config = dict(
    n_layer=10,
    d_model=128,
    n_experts=128,
    experts_per_token=6,
    d_expert=64,
    d_shared_expert=0,
    activation='squared_relu',
    moe_layers=[0, 1, 2, 3, 4, 5, 6, 7, 8, 9],
    router_score='sigmoid',
    normalize_top_k=True,
    routed_scale=2.5,
    balance_loss=0.0083,
    balance_bias=False,
    init_std_router=0.0079,
    lr_router=0.00224,
    vocab_size=1024,
    norm='rmsnorm',
    norm_eps=1e-06,
    tie_embeddings=False,
    optimizer='muon_variant',
    lr=0.00187,
    beta1=0.93,
    grad_clip=0.5,
    batch_tokens=[32768, 65536, 98304],
    seq_len=1536,
    train_tokens=294600000,
    steps=4763,
    dataset='wikipedia_en',
)
Below are experts of layer 2 (counted from 0) of a mixture-of-experts language model. Rows are named router (the router's row for the expert), down (a neuron's output weights, with its number) and show model dimensions 0-127. Each number is 500 + 50 x the weight over its row's rms, rounded and kept within 0 to 999. Numbers have three digits each.
Before each expert's rows: a language model's description of what the expert responds to; "comes before" lists some tokens at least twice as common just after its tokens as in all text. This comes from a sample of Wikipedia text that the model never trained on. Tokens count by the router's weight.

# expert 30
It responds to: Space before numbers. Bare space tokens right before numbers and years, in table cells after pipes, dates, and measurements like 2025, 1362, 400.
comes before: "20", "19", "1", "18", "4", "3"
router:575485570445483467544478421533561504462499474530537467470527565435496529545526492464558503518431556440440484497568453535509513452538472467569563516486587583470506568504587476574568504521450465420485454419499498536622592475438555538544514527513492488524479404534539542486484551468533482510485414547514528588463489378480379475548554567591468426436422521524546496464465404424516481471579
down1:507465493456576466534494508513573523519545534532523552482497458438478579410516588487540416498433457552588476498556458455461539502458454447427444507606496601512435623446500553534510565563460473550469432564546547523493429386487585462507494499469471531496523476502453563478429558614518531496589400498374510450516549544525497495517491582542430440480407524531527491510519442461482468536509
down2:457552416471444540462469548527439585470491543554624465526512495505546481490560460477478459514495466610429449526527455434464513452398486468616599509526413507565611445453426550491540536504499537418465547504585471538442454532451552628534552448522524590514447447558520432496493528555515540462446466439499478521469459529534437457476509476526503551615496496494426494535523424459493459563517

# expert 42
It responds to: Past-tense endings and possessives. Verb ending ed after a stem (tensioned, coined, influenced), possessive 's and apostrophes, plus and, quotes, his, its.
comes before: " by", " to", " in", " as", " the", " that"
router:542423505556471577516480462482519515570461452517535493425489496485484534582483517548468502526465480458440487544548585463502446490543522465509481365386570448551482538480537488436542552551543545546462547505459397436503562576471587593496498441542484493534427519540492489531513549468534559479566494549487420534388530494476399521472601534494509394566467503532429485554453482490486654573542
down1:600479504443470566547400614468616511525465485486444506567460462504537497473565507505549459514383595510511581472427525510463487503384445485404598588495512535516495501491560459538426553429577550513546580484495478498516446445517553521583532471488496574534507530491514571506443506459455572534541448484517496527592486525502491471487524509550476491429460476559626527489572533531431406485441
down2:575542468494486493554473465431531452529519527441621596542471444610462432494379470577468458539544474375538437451506524441547461539521510504512552519500434502463539475537601554523564562586536512509551474490558428504547461529491533451530485463480403491536507527423562444579482441575524586420457440445488523521482479467566533516437486494574540492474555433461514495578385519519563482497502

# expert 9
It responds to: Month names and dates. Month names in dates, often in tables or sports seasons (January, December, Feb), plus word pieces like areer, ion, mon-th.
comes before: " ", " of", "ruary", "s", "ing", " in"
router:592529510481463583469524440467471493381523563494523517512497587420441503397506462549534488529544612489461405592599501547485461484508517675523477553526453480515564449543516537412534454462512469500503462432495485513534536531423479518549605537496564460535456507477498503551600483582498569456457489523528404511486496438493527533461526508568483493469469512555560558527480623538480485463583
down1:513496519578520415623482586498509508562517514442475470401466474536563415439493467553409501452544488504475602549496512534438452498441447530507482528550652557465545544488465461486488429573456408514446509511506491478473501505538453454438533482438516562551522431582457446430580530490521533543519396537563478541458537549504512506502478508370480544506578474597546496467545617494513513460460
down2:558501493488555462572485389451508506480501519644487558396407570538455493551418504519571514510481444506535517395515541504461505535503532522510528533512454449468504569638588447587503512508528485471481487553438442530571540447512539459516548536433527492519440506469443488555474484413509509512529506554431528428456516454505524397589446560494549487482520513426426481538467390397416472554526

# expert 44
It responds to: Digits in numbers. Single digits and short number pieces in figures, dates, tables, formulas and coordinates, as in Cl2, 1891, 3:38.
comes before: " |", ".", "–", ",", "7", "9"
router:566529605524556398530487413507484462444502455494457534542530540504487549526458458461493417477535451423514528550453548532575471453475499518415477475504448521560407516508534603408564550427509554559462510502579513455446544481624469612496442512446493488440495530509500459609447576520572481547429552441405539551437514470582490486478507549521489524457433603554533559461494421480503535502527
down1:461518550468558497452465620525485499574462519522491542537585547428499592504437526499448544466445537425474537511463556426611496483446529478473525529430507490572612549465516514471497510433536492504503383593524511512505446596478576525468447607508428613466518523494520493583580502539511418522530551532494420458542570430496557395501483550443506495571499539567462507540500549441479415476502
down2:573585454488482367443531549578473520513531542503473441530503421542570401572454544442559583505487467489473550426561533497533518473454479488541413502531476484481541457464459473541468468476479457500399489480430535564449451529428499439499454468512556549478491601567585478522438574516504459552558485454583511518469452541511491491481466526365488484455481441496541511442417540647439487567563

# expert 40
It responds to: Word-stem endings. Stem-final pieces like -est, -ase, -ir, -er, -and, -oup, often before further suffixes, as in phase, firm, border, thunder.
comes before: "ed", "s", "ing", " of", " in", " to"
router:529473509540542485522524508471500528477559403513392575508538383417483480499509506533426481457479451472513508538537478490480447474466576502519510504463441499439482501610528558402522493519509462520510426509523543506451539470586462563570469524473489421450536440505443528489475565488524477511538454545518591502479509564580467518500536490581491585556456659610546591513458595365523570573465
down1:513501474519417470577517520537426510499478549487609502511511511523543489505558465521426481513542360506507494478495495461512582486538420481457470563514516501510446620396552599507531479492430508559429510516474554533515421610495559588379546473547540459407561622461538484528531510461573572499461500478420500544450519526510502466582443534498410566557457496548434472524428525542551465487478
down2:491565443533449373446464517426451427476536487481514462566460455475536444526565541563509517534503489500460473467522526525489546366553445499477490537449494520474519530383487511508517470504489522481449435524556520490369430497502537528530492480492538506552495523647538626513441373474606555504476514506515459496508515502567434497518594578592488544517573464432441477503607468506522470565569

# expert 39
It responds to: Numbers in tables. Digits and the space before a number, mostly in tables and statistics, e.g. Top 10, over 30 years, scores.
comes before: " |", "1", "0", "3", "20", "2"
router:523551543451549515511475483547520461548516400550564568548511520455523547548481437469545447407523470468482506544435444509571468398511516443516585465450469520481409550553588585545511473506562551444461462415517538511583492486510534518587494508451497508488534459558496588545456579514545481529514381510423542552486517433486437495543594579547525491472362551556584489538503436486502572426570
down1:494523529416522560529474510479455511509490467590497462461538480422506411552558534475528515504481501542544552537545536481457534441552514532549503541480496535523402554615468522494541615458575577488568467491480509478571574544469599426489504496537489540505442481520472507506496643447452514431490610516548507436400578541610423505586451489462488612563378525458471457472475499511549523495478
down2:552474439547444620482562454463533489522485397557557522492543493468551458544458461437490443507445453415498498432459410612489486516535548526528458528464534539470553441375504506544512427564428462501547502582538553447614432432542523524550511516419519517471500498495418450518555432406509480479508533567455449492588546562463486462539425418531532580526496460466562569494508409497511468470552